{
  "num_hidden_layers": 9,
  "hidden_size": 256,
  "n_experts": 128,
  "d_expert": 48,
  "hidden_act": "swiglu",
  "moe_layers": [0, 2, 4, 6, 8],
  "balance_loss": 0.00622,
  "norm_eps": 1e-06,
  "tie_word_embeddings": false,
  "learning_rate": 0.00713,
  "beta1": 0.93,
  "train_tokens": 350900000,
  "max_steps": 5355,
  "dataset": "wikipedia_en"
}
Below are experts of layer 2 (counted from 0) of a mixture-of-experts language model. Rows are named router (the router's row for the expert), gate (a neuron's input weights, with its number), up (a neuron's input weights, with its number) and show model dimensions 0-255. Each number is 500 + 25 x the weight over its row's rms, rounded and kept within 0 to 999. Numbers have three digits each.
After each expert's rows: "comes after" lists some tokens at least twice as common just before its tokens as in all text. This comes from a sample of Wikipedia text that the model never trained on. Tokens count by the router's weight.

# expert 88
router:454535467483549446455512466482528521495517493512487466547502521499477519504521475505538472477437498524479475524553480507488509513512534511486458468502486502450495470500475463535455483485492518502538482512517450503521493532510512493439458497505517468513501489471464488520487485488500511509520500473500482504494502527506485486519478488512529503523503537500510513457513504515534476486506473496483508508499489514532521497482556462499500454468543476502494485467493486482529483457480520501476516479500520540481489487451481499540500462504474496498518527523435519488507502458516544493526465485471504484494481481518475517453540491514549492514536524492491465563473538501525485498499494512476507494552527471527498530479491533490499500476560476502551508476477521499490472529464463
gate0:479493536510509517452478455487533539481504493516507455466504512530469498491446470496495480487502511508523517465518469530495528511482493502513521499495492562489522457521476524504519478511492513515502500443501493501494541500481496508478520455500491496502543511483494471534516486509483497477479554519461471504502508542488521451469519487489520495536523548507500479482533546494521513517457467501526567473519470509527464490458508488476489551491520498529503484533496513485516491480488514527461521488492497540450511515490551499544508467457464473485497482520444490472537461502500535533500472533493526473476474515497519453477511484493493474547510501472506498524491558508550463522496530523505476489530533450496474505522489520511495515494514466495539520501502512547509459488512540
up0:516477522479496503466439506508504494494489467514504500446494498513519482481479486491488494494518492520479519468453510509528525495523487496507501511523464531515476492511469519465483531508487498507518495425534481482487473505508474466548558522491493513492530490461526496543519476484512469474486509499494446532515489447506557508493508518513475516496497496471467520533519543533489522509468524523528521471536515525442463495527476494492532505490528492476532492487514549536523492482517518490494498498494461525459497463545550508466503487486512463500483464508450513510498560527435477524506478519512506519485504504475509502465498556478451528529507513460510458504509504474509509499495536474469489458520501480454505498531488479539519499540478508493467522523500482536530477478541532
gate1:489534517525491456518501489536474522484496494488536492501504529504488530460514500465477476532511516445525499480440499478477509476492502540516520529519554500522480466549501535475478472481496505472462516501467552533542494503517501524539471501510463545510509478515532515502500497458500521492526493505479500500502520470517499476478509508477504479471447527517534490495486516496529472511527492531518468520492462475514462483512513479446490511517514512472542476508485460486502461459521473493520493494437467499470492473463511506473454469528507531540538484553479494528486454512480508526507466521512503481531497494495508500491529499577507520501509489498492482491514508465479463454515530487512534539499551547514479454514498540512539539494497527518524488515513497492515549493528482
up1:537481529529514512541511507508515454473501448543482490498469483480549513488497467529504498476526525479451534487463490517512499492541499439474557548483487548479535539507511479495501502486488452498525498454528506493492503486517484508524498464511500488494490518500492539468536469496489499455459426484515524434470461492495477513542490518497526542508443472510521490525506532499490521502479499500498481507483483545498524505468461531518507513501493537523522500554495501475549516536508487506476487508498519529500515497514470468489502472502528470511477465488498491486543484519488487543519492530507499503462531519466512516486468434495472483475512481521494542528516490491487482484528495502563509494497477514502470474494473482498482497484540535501532499509495487488567508463489527
gate2:454517470535471529494471539511459558525520493501512504502502487502485478504440516469496482506546490523516498519519505500475481527518488516519502496495492498493465485571486537496526518483491510481479478508515531532526528502497528523521517500498471493481546517472423502511507517508533512471517505498496506474473488471494518482467492488496481459492490528526480454542504499514486473440559491493490509469497538530528498501535508494491495539520484454503529496562525445492503449511498516478504475482473495495534496509483495533525504518488519505491504456526505515491489466481492526538499488512510483475534478532454498470487514508516450509507547489461486459523502526516478513516455531533532494501565469526453470492477516488487468508508458448507515481517463501473490455515547493
up2:499492526488476491530498476477476501473466511499488483494482511498553514532492524466506438517510463513539514467515477489510546562485494519490466540499493519474471496520502534515511487545511488493540488498522456517491535475467511504502467508516478504535504510526487520521504462506499524524491499479459448514493545485482510491463532482525480498518515542471524450497516501457494495485512490526549514485478456501517512481433517505504481507490482493528501458515472508472522494445510479522440531478540473520457485513511494502507576478519476476500539489522461447532499482515519524519488482510504441519498467458493547454503501495522480507495555533527493518466514537492493479540510503465444491503510441517519498489523525486519497520513487499504515493507512508511477497486521534
gate3:504511493494509478472490542562490513483483466447464482467519479490497477455469492496489461485515525453501486501488528462506509517491479517525491503486460481475533505483472498475522518463539509535494438454499540543480472438484465506476500502480528476496472459497481514489490506454480520466467525514504511509507497493510503469498449506496488533486490522525507506479523472460531509503518537489524459494495525502510505502464511471530462477501462476520534523488477448485523518527511495532438471505491463453493495517508531497508503488500524483485487519487503525513512541521479496517464517522553478476470494493456499522483467507540500474489468495489460491515519515494519525542455473510462544465514491526493478481499495485543484485514560543488480482491546460484512548484476488
up3:560506506515523553486499473492535517506512492478504476535471511457494480477490488487509467450522556485499496511510473569539475522483479509507465506445518467505499501484497514484513492530517500489479521555529479470531541451520475457497495498462488429528460492452459500525435464508549503526480482516496498432510519555479433531471503494521494504464494512501524518477516493519515473489510491490535505493516486496484502474512521512476478487497497502520485544508501461520487481497482526511486493499461472503508476517508515505521470493501538475501498510506505514517451536522534473513524534502528524509516472502502460497493473501540505522494511503501459518478464504497489490475524480517479493489505526485467531467478532505515569503535540501472467495487492536459522524488505473
comes after: " the", " of", ",", ":", " and", "-"

# expert 65
router:484494489438508488510482489487531516488510519520437493493449499463517495537495485456492505450515488466510463477512517522459525515462485519496438487501492460498498518514486490475489503548466486510540466542519455510490501531538467501506489520453525461525478446542520523486492484475501504507495503503507481525462489531514496506481470493484514464478564519522503504511483500473537481492539523479468537475496473523445546497517467517518517497475546466476527499499480494517535480516516524526496478496515517476538473478500543509550504486514478496456477502549519520500500520480485501500497524478486514508476506467490565492482522483483487528541514519505520481505527478497530455492533549510481477508490509508492447492497479547536532503486517511516525516479483509542498561511514537
gate0:494516512522539458479461513482502497466541531525471506481507480498481481544471507464505506449488521507500486499506510508488510480505489532514497478509516491477481534486476495528497512501501482491516478487506490474511456468517478487466496480487495474496492490490439473475495503510466499539489480500487536463496519516438518504475498534509508504502526519443542503488506501461518506466528480509514512521481508495478466505527465516490540505504529495489484510495536471488479475576474496477523450515520506486481534516489501513514426507520503509488449525553515476484471467495517510515490518472422552480436542473516436525481466485528480525492474521525514521514524511492509537489458482500488513490474491472501514513462481519516536445501525522544532543515443480476493470497523516
up0:522521438495489536508506481483518548513548503505541506495464537492495489523530447533465506480472476510494514518504553469454502470502499514501506472486509529498464492531511510487514494503501525513487490474526516516515499492494510453515499531525412469518484474488496521525514510481495517503479518462517514528487471512541478480502532523516485502534457477515493509494442519419496513486492499509451469594518512470495529509511538513506500497439503470508498463481513510512516483510506464442498489516487491507485544558455493503497512498497493472503489505520541507515511499468496471453481494489499491502491500524494477513477452483507496493447480535535473509491477521492544516496481515505472508526479458509496511534516478520440565516503477464472503495500504465493500501499520501
gate1:542523479504504528532511497455486496498517488481492482475526483481482478543448536475496472459504495490504472488514446527463486515474542514499491486469507498525509453512440492473496488456458504481502476452459485519506531501478519538488507503519461526533523495494534503486513486506520500462486484468463494527502496552522550466508463477493461492506461507483506482517467547526495516485506506500451511469447493539474483543563450491480492464462519501481507454513532553490502526543492489499490489462536490516541493545483571467483513488479494528484507555499508522506482484490485460484514497521486481480520503468471505505510470540525520515512524492498501536506492486478521495531525493484484482514513480510495494506499491541495507523506470510496507493448509474499491521479466563
up1:507482525522544481527503550434517504534511500538487499513494487500506502522523504529484527498481514477494443461499480449505511494462476534472508548480538475530463453490486536464498563532510500442475535516502484471486512488464511508445493489494523507513490489515525465447534472517532475503527495492501483490467493493483489554488532496459511479487547484525483521510506528501509471503478505494513515543477487479534492492507478511518492509461514444460497494475489546540473502506503510491564556532500466523475513523501555483515540476490483512535560476484503530505495538506520490509486517495503527540510476487523464499561501503510486488503548475496472499523481542476491489505498490510488523492481504530498529504485516529512444511479498474528526515508525514523505499496477466
gate2:511481484498496475485543505517577513486498482518502498552423527546505512467502481521547464471520517504530487512464515500497520481533528500538510493517495513496468484489486504503500519525487495495548486525550493506503504499556492529493496531534542509482498458491508524496487477494537502506494524456511521489492480481510470477442505512487439496512504487504534490516498493527506493500523529481530542488533494456469521484514508521509497512533502531486512484534572510496497538514518484498496442533525544482473487508553491473505537510509506488485491482492468455532532515484480435468497501470494502490478483527523556520499523487500545512515496530485478486537540542478457519493519523476516520502515476484506521562515480516525505483509517471507460496498539535506528477541487542
up2:510487483508507529492490547523523512525513513496496524493535513460505481515451496503490496560489534509483506509476500519477505516468498487504502530490515503508453492513496488503488540513538512469532508544524493503473526502499513519534488462474514488498478516460470468514555466510490469517456529491543512458499507503512487496510530487477478510479511492484483527503501505524470492453501500499510471480505501459514508528491511460508561476500525547492514502483493461505518555524409481538508532470510537514473517537428477481485502495499516519525507543501437514543477524515539492509475505519493471476519461508556517488519481483466473486497511514503467503501485530463471503487524516514485483490463485492491497430486466457453523499509513549451527487479519518541512482543519512
gate3:513498501501520534456461534499493494512476481487483486519497530463490541505506481467480463493519455468471550483512488484492464483525502491504487470487520501519525496495504470485515511506487486453510493501522491559519507501511461448512535419461498507508499484540499487507477465490515458452490522523463531534529499515508490518487521522473562469490488499451533463539478516487532524545489523506516471498560525521452500517513508516513503457513430483471514493555499538476516498529497499445518500491504448523474501485518513518497484485519539519493502509500508527496471482500506494528497530507527502518498484514523520458507525557529448503478471519473498507533523486533515467482488484506485477479494462491517511488443494453515511554509519502452512486538504474483512502516508515
up3:507490485492530528494469473517512457501519523478481467443491524487477508512461552502459542485523514490478542493517519483523511478502503515488505501485512509431493485504542515560517484531515501504487471481488516506461502516483547493486529504510464521551482530500487490496494457501500475498515471495488503541494512531486534538452495492521510526525536469534482499449527513493521491527500495517433470504503504533530506498482470494497479491488490509498461431480477496532512505506471455563512502475535462490518527464454523475519499510459547506457551528500502508495486499492522483445497515562519469512529463502475480521445551497527501497460526474486451518494492531527478500530503503501518546496492496520537493507517476475526497505505489492526519521528500495521467520521498480
comes after: " M", "m", " m", "M", "an", "om"

# expert 37
router:471535475452495486503514513470526504533514537518492504486481489514577473532522519478483458471469470526495472497503492459496507515475502535490475483529489473527513467503500496534506512521508514498554501530494477471491480493510462471479477488515532475523512476512522431498467474497513554504502477479462506505496490510519464460500520477539511485498507504461506514512454517521532502478506536508476535519487474487515498483485528494515493500431491500448455532468482510476491535464469471482508531572512516472529498460464495463528515488480503499529469500538507511503528528487513525473484501507511482525503485465514479478547483505493504540512513487508462457536452462461488519495490495516516530456483490474467521451481519535507550522496486482480528561506501477510470517523472513
gate0:497534538512444465496485501499499507478516501483505469490494518495521512524507475517520489440482506455518504496487501470484531508479522541503483550558469485486511543498497479489494493508514512486478417495510480502492466494468455486524524547451477494525479478490459485483476475496520515525491501495507454491507456473533453490561487525541450512483508502504468546487458493482479492498474478510494487471498476496469479514463459496455469479518535550458489517496463501477475502495505500536519509514479519471516470484487490520548481453476477503498516511513501541506502473501523501470472500488527489488451513546486478509505499489519495539480533461506470473487488488460477501488508504490467496519473469497446451469510474491459491504497516481488502462477510537449477538517452479
up0:512525473493495535490506447521504476504477498504474487489507476514523530491523481468475484475487533494530540519468540524502477467478514491504507525502485505497495525454511474512440502536523468481514501525518535531498536525512493451443533474524494517491533488507486499503495517532511481511523497448489510483537458507481531509500480498544507478483526485489495497474490502503511510522477536461508467496484514464451471510508501492528491503493489471539447524515474512474518475511509547492490520499527531534499492519480498522493523491506495454487523490508529496501475526444553524478482491527500507488480501551469568521547490530486459526479514491493506502470442478485479485488572469487468494464504471477490494510465467495508465530415532481450481509496480489457510472510466525
gate1:542532469477538423503476466495485479563490510483475505498474503520552497505536503521516526505502473530484509413496486521486489497475482490502509519438547496464488454527532508449477508478535506513531513469485507492488525482485503486564522497493536497498494513472446477505491505479502535472477469490511559487499504503494475459524521499469513493513504497516525512494459510434497496540544492513459518486476542530482503530520506462457478502479487459511468492480459519483493510492483474484514496496496519487526482495481523483476502454490481507509520515475535539476510500530532472495535493519506523508481494474497487524476470514517460516493552479496458476499462461531505518508483484468517496506490457508480474507470453535528511510531517517473478529483498487511473528476508471
up1:465475501477473507509485454511530453505478491476521538526478550506478495518515503499520514477479520486511500486513539550494485493508490503505460522497509543517528501559483537467492475482499477497515510510529514503471507510514550491508531488524487452500520516506466518495499507494511550471486497535532496427488532523487495507497455566516497490544448531557513493506506492539475470450528499456497479505477535492506546502489495513533503546557497442481555460528508514500495516546469541459513486491509526488516498507517481489499528527504487463491512485465491493503485476508474484524489516527520497492505530457548535526483514510490475474510472502481521524506533483525469475502429496516527504533502509508468509537547507496497511508524460549520500491518484501482489509480543509
gate2:490504464475485479473525525503486516494522492487508503523510447517512524551483512496469475513495471527507490506534504460487498537528481483479486517560440502512500473506471508458507524520500494491490480524476520482491476493523483441525532527523566486528510537508529497469475449485513473501514508527509471480483458450548545518524497508521494514507509484502528484511504523525539509498462531507509502491526442543509544470500538534521516491486473506483534521495478464535490527517460510488510530521537501525468496477527521488541536481518550511471464522505484505496498536458495508526493530517511497505564509424464492510478470488492521514521511466514485505527516481494496511476526512479535488457524544499475525514444515480478480528519532483488472489499481466540498468500467494
up2:517502492506532524485529498442472472500497514500520513492501505447451498537495497492505515517539503499500506510547457465447515517484514462535495460511526483512497496483465442524475478486519519481482476514515507566466498537508503510497514561482545529496511495519517463482514510506510484472498507531530495498541519490500489502494464542516480493489499520516496501507482543516478515494498499471472508464512480477505518470474503472489533480500502534441501511520555495509456518563469523543521501485489490514507505450490480518502498451540518506480498530515461497535499515487479465493501544514497529523509557484476522464482464518484480511491497517547533553483505479510523418526523481488500521517529475515503481495462472450480462527454500509478482495528498501494513519524557510
gate3:501502508480517556489526500503523496456510458498500503510504480497500524498512514505472493462497509529520518498474460485478512503511470503467527492529523494498510477514483494514481484490483535449527517521484523533471521527448495508479493517494505467540490521499504467550505513457461520464476502558508554544507480453527480481480505490519481486519539502506521533475486454472510521464475509519470459527550510521479534464506528522500485435473495504510512495527529507483496505515488474522484473514479490506533477499472499468443537498517532540509564509490549508524459528434531499511524526512452482482527524471517524504518501491498484506518487547534466516487504559515475515477493491470515481454505564469524508510462509512475478521487507495475463493474525485482500544514491540
up3:525499517511529472490492494508496526491498516521482515483480493500508496483500488506488531475464482508517524570509562527509487503491535529514493516533467520519480508521498518515459503496516457509539464468526518535490542484458516513498512498506482493498525457531470467463535525516432532547485540491513511453548514511507503544507500474467485511485524505523491485550522469476513576473517509489526495493518521534484505506492528482512529518484521495466437497502475531535480511505492499500503527516486529464516490459483503542503513494557519506481518474466512453507494487525507542479510513514501436478506477485483499537488513488527493491488481482497466503538516463467488499487520483487532459517526461496444459453503509425499507497554499504538489528507487532491485536518511505
comes after: " L", " J", "i", "on", "L", "a"

# expert 116
router:506524496462544458524513495504549496487505530473453507518503519477488443490508534423493495458471499506492461487458460500442508494503488484491456483544502463495451496497457503501523471529502521538511460483526504511530508494460480486481450484462489506525501502515488482528474523490489499511497486465481514490437496505515486464514468561494484533472535551500493518504479474510497536494521495490518514496482523534520484472500524510501480533467481514469488515447466501519512495475474510497521486555537475493493501493478528474473498488505499524510479494503470525528485489454507551465479499525521475487516482472516476526414522465527523490517501484503518439535540523464504523492527504450508491483518508502526449472506469520485514481502515525485484489506489523496492489515525473
gate0:516497492528477486473508538527549498465520513443502464519472526484519490461506523499486549508531466504519488475512501547469524490483493505516508499553492531521473543479482514511505431500448486500479461484479537536530494515472533463506491472544509513499483515508488450543508507493474487503505491477474501501503500521473516506518527508515492486487524503510487535511511483506420490516482509496507511482500442539522488478545508515507551543486526507476545512478479463505461504474477529517527498500498497484519491499500496461489483486506554535461534501455480502505503504516505532510535491504517467489519547495462492556509505534511487497528549537477491452468503506512468526452506525498464479520476515470555458497482499518516481491501551497488445495499516513525475471520493467
up0:482502522496458515533445500480557469512516517475489468484522496507487465476523520492517518496509502489455539547529457510534538533478521486486487494469453495482528481507473495498470580482516489494496505499477481479521521545494497499506470539523518514476508467506491455529444499484511486505517526523538495473464461495474489507474501482526536537493489526479458507481525507495463491519463478468530496520491553525432550468500535486471486518521499516510571485457498531512515512558502523522508505462478532506516460498499509527525521498497487461515505497499525498521447533490491494493493497528512468488524514482484497524496505469477493515465475479471493505492489524479487493455469511506499494521495470526446457490483477531428511513513529482496503484461489463503525515499501509
gate1:531520500504482435493520540504503507502515507492513520498509495505453486509524544491488532472515515469478508528476497488473449504494516480495535518475507463507501472501475496461481514510522498526511523492495547506492463524478536544494438503508501527515499492448525486496505512506483534460489509500464507459484511508509509547535505505469444514509462501506522523501492541523460528522474514533526485490465473559567505466509497567481493534495519523464543501519467537550509487515536476458515533533499458521476524521497516477466499493492484487484505526511522509502476483476495471493442510490493471479496515490491462505446491497525525488486559499456476523560522530490515513499520517464480494472522483524498474510540459518495496493482533467471459496523504515496465480493460482
up1:505496512510507508521463465481526529483474502486483494492529494503503542503507469539544541493451511454499485517507495541505523466506493545542545505526542503495538489580523484483478478504446493520520488472549462506478495554430479491548511499487494506513510496464478466513513516517503497476494494502505493500491485487518462496536486535469447494455489505531461468495499520521483498505488534485507525509513530547505542450487505528476485498506525548478536491494499503535544532455465456490472487496498503490540478502491496472503489482487462460488476497466540511474515480506484507456484511528523509519509470458491491501529487490535488531500524464502500480511535503500469549534506506514478457511503512466496531534508477496528519496489466534517497469454538511486480469495475462
gate2:487489491520514524510511460536529496468504554523491487543512545503492476473562506503524452527477495503519487516464524530467500505482455539527532498503499500505535515517491472521517502547496504504529435481521469486502474531469500470498487455498475489500507509535470491533560505538510463499501541505526466509513530484509531470495483480477531469487514510487530500519466434491508501496509476487510497512518470508495504524512522522486422488544503461457480521481472515486532512475482498490466542436496529514480463494494505517508462496510497517489519486500474496555509511492541482550537505528498514515522531495547456494490507503480536476570504469528518490486496485495511487487556478487494503507519494475487528496531494513494510537526524497492439515495548485459500516505500492
up2:500482482496468505507520478488508544533531535495549516486507509500518565440532443525490465524481495498479470509497491478447549513467506489511489509532511452480492488438487536486510474512486513511512534512483461500495507497481468495497459501436479517507516475487508525473508467535470499477482538531528483502510520504498546518520499504515501484520519522545493511473478527479458481470484486475448482535513470539501453527534537483475453527503491492467499513499496485532536480497480497510514476458475517479531553556489492484468489489505467513547492490476471554501487506528473513504486496534483473491511529481517494480524497490532478481520506487483511546481495483525497487520497483533480490523462457491518532461511477467504495515472511506492461452464450521499502514507550519
gate3:507497504506499503530516499486499515496449540533467540483497508474493483521502536517535513521529488511472489503483523515511458507490536507450480497499486504508495542529508542500534447478490514483469528465459542529493517493500503507501511482505475504561534511472503518529493496531490519495526500458493497546491519471529526520534501542482557492519497491471527510526548564493535524503505518461506503484520488504460489473495487489528480525513507559505498477542476506538475540535541544498516538521508461502478501496476455490469493475508437518488511498475453481506474485498518531540516496497479501503532516534558520458479435522524482484502495534447497491495552512504522463509478448492530535539509498488515536516511523500527467502464461509513509494504506520524488487501508473
up3:486521503476495495497514491485493537516496456529477546496524514463524501519508513488534526534510487494496500509540507516482482502512513490463516453518506506511504550520569481494494522526511528486515510543486515493523511507518443526502553483520500532500511508529461502500500521528523466519474500533457482479517420491549476524475513487538500493463508457525475507438465489470516542497522471492529507518517481450489539548508495511539455507509517486506478523491509482458516538502500508504535508495486527503478505515489487469512513520511500502483492491513508466515532533489501488537493501510502475533511490506479532481483512505507459551583474496515533508554464477507507528503482494459499515480487488477524521545480538490532490485508540491513478523553486494480578506515452521
comes after: " v", " V", "v", "|", "V", "."

# expert 89
router:506509484466555507486506490466487463483446503523444522527508482477507490463529482483521492496480461515421522563492509506462519491470476483530454492515481472522467515532500482537492470481473471474520508482474503532487484495492499460485492491487520528474466440481490457511490488449505510536481443519490469509523549493482440498485443510489517442485514538474475513503505492508525478463530503495498512458534503514510498510518481484487519471515539477463510517505499484504492498511512486502476498496557508491490487495482499526519480482493497484458526519522503505515511503480471504485551497492472537514492470467470482486481471543504495507493526582526534492512495499499519461505507531515500489500515539460504503488542503548548512503536468507538501508501497523479478547499493536
gate0:469516534497492461519527499508502502542536504478501477478477473489520499518489498528481503525469494508477517519509503495485491528515531509493498486515490484515504486508466514483555485541464487455491543486518471484496452458437538459503545513492477491468534478501515481509496463497519478501493484557482495547462492545499454532496515499528500490487457515454476509477492485492537507468471508504537516487508468552469502530495504539469523489519520499511450561498520540486528530494518497507463527523513485527458513523480478492489436542500527471524548517493492469485468461510561517492508474503511488521469461462502502520507473508500496560494535501515524495517501488527508520550458457530531497533527505532495468543513469506467482476513500548500479491500486480488504500509537494
up0:531495479479501539500498485490478484486553533505487471457484550486486508477500496491522498454488529446456478504501533510477496489478502518475523482484471498483485463543509499462460486474499493529501509553496474473482502492479498467470500499537420472496538525548524528490491530543508499476527558470494514493486535503481517466476452529472502482500522515504474503509440500500473500484543507463498513506471510519496527496539517527522505523480549533488462475517488471525497500509529484429497522483490551514485472495462519439497489490506491489503469524525487492500459461480492477483515510486524498556491502537472474496495495477518501508500490513500494506505548558492504532486468520463490481517485480473504451480528511504462537494499496522498472502486537499482450531510550479
gate1:518548492512500485523534496447472475475503516562470463506464490503518488474490522483492475500528486499479512511477503491471502538482476531513467514482517522466465534499488478492502500486508500536465565525473523466497502508492460494490478532536498504466494448528511492462491490495544495567509485470485455490477514539482480542507440482541497465489520526526510492507518514523537483463517481503497512501520497568521510462539509507504520448455463493507494506503478496558497480484473493526472503522509469456476478507509524515482501513517495500453583477478491506497486487479494498498497539519521508486501514516451474485543458532466477481466533509552482496504437491509502500510513507510494529547497510529505508470500474501559492504480496510518519527509505484469465476486501492
up1:512480497499505439514507487524488523521497502478476561461519514436520533490505504493539516496511450465495512511532494483500509469402534505502462465483507504530496478494504491488505531496477508474509454499486536522486486409515503502504494503456527496478510483467485540528503518500465496483484516512492518488527495497474489520470483535469546489477499482496536522475486518466452458474470527464512509488507512537502484508507479487475510504483539490494514528472509502489471483512525480459512501510482511516529527512504519509447528480463474479499497543476497539512471508540529410503520506509527540500443511532518517504504543476528513484502524537498536486479522503499498549486484493515468511531548538522504518494484487498470500509497475446505493526482503511466483470527497502
gate2:498517470513506467537519500509462466529487471478483503501511508539561473529522523487451509500537434501489490519469500506481506473504509521513521489490519517468486498474469528496491525488497490495495487449494492457534515505509457518524545518527510513499445528496464464493483484544516502530495480473484465542493511482483464495510521575486513518481486500495515516547499539455515508474499511528515465507533488468524508499511519481561476486523510505501481499518481493516535472470503518468514479469473518446491479505515514511466531480526470474499557493467450465495540457445536507480555482526485506540493489487474529499487472533482499514479457467515512517547476513490522455499528490545455494500519485494487522543493498532452505504489531490510481508523541478485486517499497497
up2:508527452468502504472482483505512491539507527417481487471482524460530464491473522502490512491488500441503519500496500491512452497494532468463538468532461519495505509487495520466524497470485487493535489496494514549479528483454480496478497497507448513485550472522519475432510496511478486478522476517481488458521457518493457524505540481504484505512507474513474506490504492460507509530477502512516506491523455535535474484489520477500505496511549524479501511480522482489484510491481530519501479494518462503477497515510510503535517495533510543504444522485469515499509458543448499454492516450464471504514516537522543483507502482513500513508510506457475537449526504499498453526536481508436472527445498490459482514502510478493508486487533488465491484528554477493505481453504506
gate3:531499479540513499476494493522470435474493510494474501482526485497497535476480498549486535494491510500481534519478494523479530478524504482558459499468441509477476492531513502498500496552516524492453497519476520494497547508492503481481477500496491484513520534469482483523484515473514478535481510437493455495461528538476510534483520522477506534492511526456471515498523525546528513486519499529494470486501496497521467479522505489481530501489534503486484493486490468535511454504482495488508495490456515534474524526475498492484493456465469486500535525453506511549517551481451468504469505497476470482479502521462490515473475491494525494485508502568502428492502501492504517529551486495506479516493490513490544498510456530515578461524488492516523527532517469520472521447479496
up3:482492502483491488499503516508487531490493501517469518508508500459475472485478518491484519542490504497461510519483477460487498518493486484479502537573476459534529502519487527554478445524486509530527478483471504520496523486480468498501509469524523521492517484482501502502527499508567469516503496510506479471503495556473520482546465448523465468528503484481500443528504525519467492484481533482507485474496512530543462466512480507520460515465473522469489520530515526525467504478449506479502483543525535521524492494518480515460543491497502520508472486507476543516518545507488476510502505504493482467513476478517500482564498503549544478507504453485498532496522490500466484517482497510477532487483545496506534463520480489474463518480439501473524478468575482512513487484451542
comes after: " M", " m", "M", "m", " New", "he"

# expert 106
router:493556478487470490486494497506499509543474518532476499463555499507502479507522467451501486493455505525435487533494525504501491515465505517490475491487493523481461532587475494505482507510499487495515454518469488543482494471506524464515477499476505530552519500480539497514482465514545568504506513498526488510542513517512535434486504513491537531476510494523505495464515460496450515517519502494501483468493493517487504525543510469506509530471488475526483474464456485529503491508486454541469483529506512496488494472495479531461510515510505489480500529550496548470497533497500561488503512490507513485510516468502516498499498505510559491526538500496497470529462550522488485551469532522495508552490525506486511557471517508498502537526513493503503527475486498450525508503528485
gate0:480497495499484512492548516526539506505484521542523515525481495498483461478440503442522555504466500492499496502492484496497484513505513483492478470511467486534484485551486536462520539509521525517544470537497469495472501544503550496547535492532526530513501528526480505514535508527544538512465494502503502537521498496499532485496478506474467490554475497482502520556524455515515516485472521530532514436490490492463518509481482522460519490480531503513529503518505488515463439521460504513496434480477481507521499495491497522502497511525527496473469466510478499499544466520543446514525477494500483495471507439484451515484500543505527478466483515478478468501519498513505504522527485449491500502519526477491487512525508469533505481474465460491518523513516502549448517502508510
up0:465491505528489473525497520452520524550533510520501463467525540473506492504493492490520492408536480490482482547526468515459517476468522514544509484519478485435468511451470485512493486536491497501447465505509527469503468519551473509492497499518485517492535505543522504504519485470531533539533449550480463508495494469493473472475507471539513475519516525467551483486491468515495470437499523516520520478504492473484520491514525477524483520499471488504487500456493509497488483484505523507539511535489486492490488523489528509510490452475440492509492537487499505542505540505509484489457514456476532516538507523482522538502489488492496500482491469514489509473519498501510499502553501531529516521460483480532515481532499530519491502474491496527503514488475488420497500482493489
gate1:514525518495476494471518506498527475459523500551488482497490487488519509472471520490495534525458451511506481470538470518519561515570510520516464475480554522487524465486497494477450502517453494544466497469520529531529535529494552495456501494520453515529462460523505487550463458500550499507550476507541512504520467507506481474526494502492512487537507474535509544483504489501490495505515496499474498494513498477441497470519486464497472491487510485497475480492505507483511496536509491475503497500516452484482461458506485485494489539543476508533506504525518537539487489482478473496547493522440444491498476488434487494499491485521506504523502492485472507510472519503503489514518481476486478506435469536479483489472500523515497472512478477511491468503542454519492510484512535
up1:478494509513439484558486540536528474513527482478512485537524479504487501522553495534517506454501497501505500521480484498489538498497516493491481517496513506457486487482449499500510509465492497496514479464561504485471496552486524472498514527514514520527487525439497500493515517510506502537542480514454514511534533506493530529485494496502502454460495490438509480484479486456522520558490501512496488522478489525514502487502483474505475478446510485486487530473531493475520511522551506522473518533471494489544552549471503503492512492488544493477465510511534499500477520501492488509493494499480510486475475452521515510533484532477517506556490470535518490515521423470477497441503494472444508458443517502558498485516488488518536465464500507498534481479519489510508499516535487
gate2:497499468519513489521484502517507478498482502541514481488466541479488469537500457474506529504506486499472525513539493463475510492502546505512464520449519441454498522521479473489470477462488511537454487482471560562535480483524498491500457467522519487446523508494515508495463457535510481474469495508531523524497509511517510512498541476559517454528515459506495446515504518490498470474493506481515490501554492511469523520491523494509459520487462515537492475511466505536470480514517497531518492519489489488515510517507477509517512521507481510465497481500528557490499499539512463510489516514508520454517545497487484498468491477499499494478479517529440532500493526558529539518499544570485530532507470483530513485503511552482509501496507485463508495461487491495503481509484448
up2:503504506500530505518512517493513518464531499484514545506496537526491507540514494506526535495448508468459454486507465511475468521451456482471502520518547441477490494490449510511478519509450430542507526500492503535474480487497501521489489516525474471507522472512521467487457547511491444507502472527499477497508553500527509486512478534507465517545504489517492489536520519523532479494509487487509477518497522510549481462509511484488533492527462520526517503523515500489481487506507542527468474506539490532533511472523491564484486461524534523485531541486465524502511510513460490506485478531514518531541515487484534500509451539458493483518492511484503514483520475513520490514488477495485456514468488475477514495512496490457515527538509496561518507454529466534515466534481538
gate3:561486511499517536473494508501467523459456506480509509515518470518513502463503530471547505551540537493487475512506490494487519499498494536460487527501473512515515508507476528469518469498504534488447482498513530440512494484524509471486474517483506464447486505503522505536460467518491491514515509465501518517523470466490498506492529530543528491538503537460473490508462553511502468456518523526472523501576515536466491526516479427470496507535528483459488525523497494542454479514493490507467505524538480493501521450481461514506462472483527500517496466510512468483493492500500466488447519504491499501473490459471534540493490501515534538489467499481497494536459507463492480513509513510482513484493513521506469538507479483451495486489546504538503520467499516519533477521474502
up3:492487455518514497499562510507488520529515481583518481490450509490459480516480491501528496499506512522538527496475459484500497484499511525485530493505525481476510499506448508550507476499498490452521482494501475494514502478485497491516505536527533504488555519498445508518513525491489523465498452488530484513475499501526499568539482513518473544515524478514503508512490520465515503520459496500487492530472507523425492472562475451491563469530505520479501544530510534549496527493502524488462515492535466527473497515479517531487541500490506555499498495479514472472476514491503515478460475487480534472531518455520522495455499496470480444533511476514451473486508531504476506504507501532503496534476439493530487510501514499516481504479514480519518501467481498514464485483520491
comes after: " B", " M", " N", "B", "N", " U"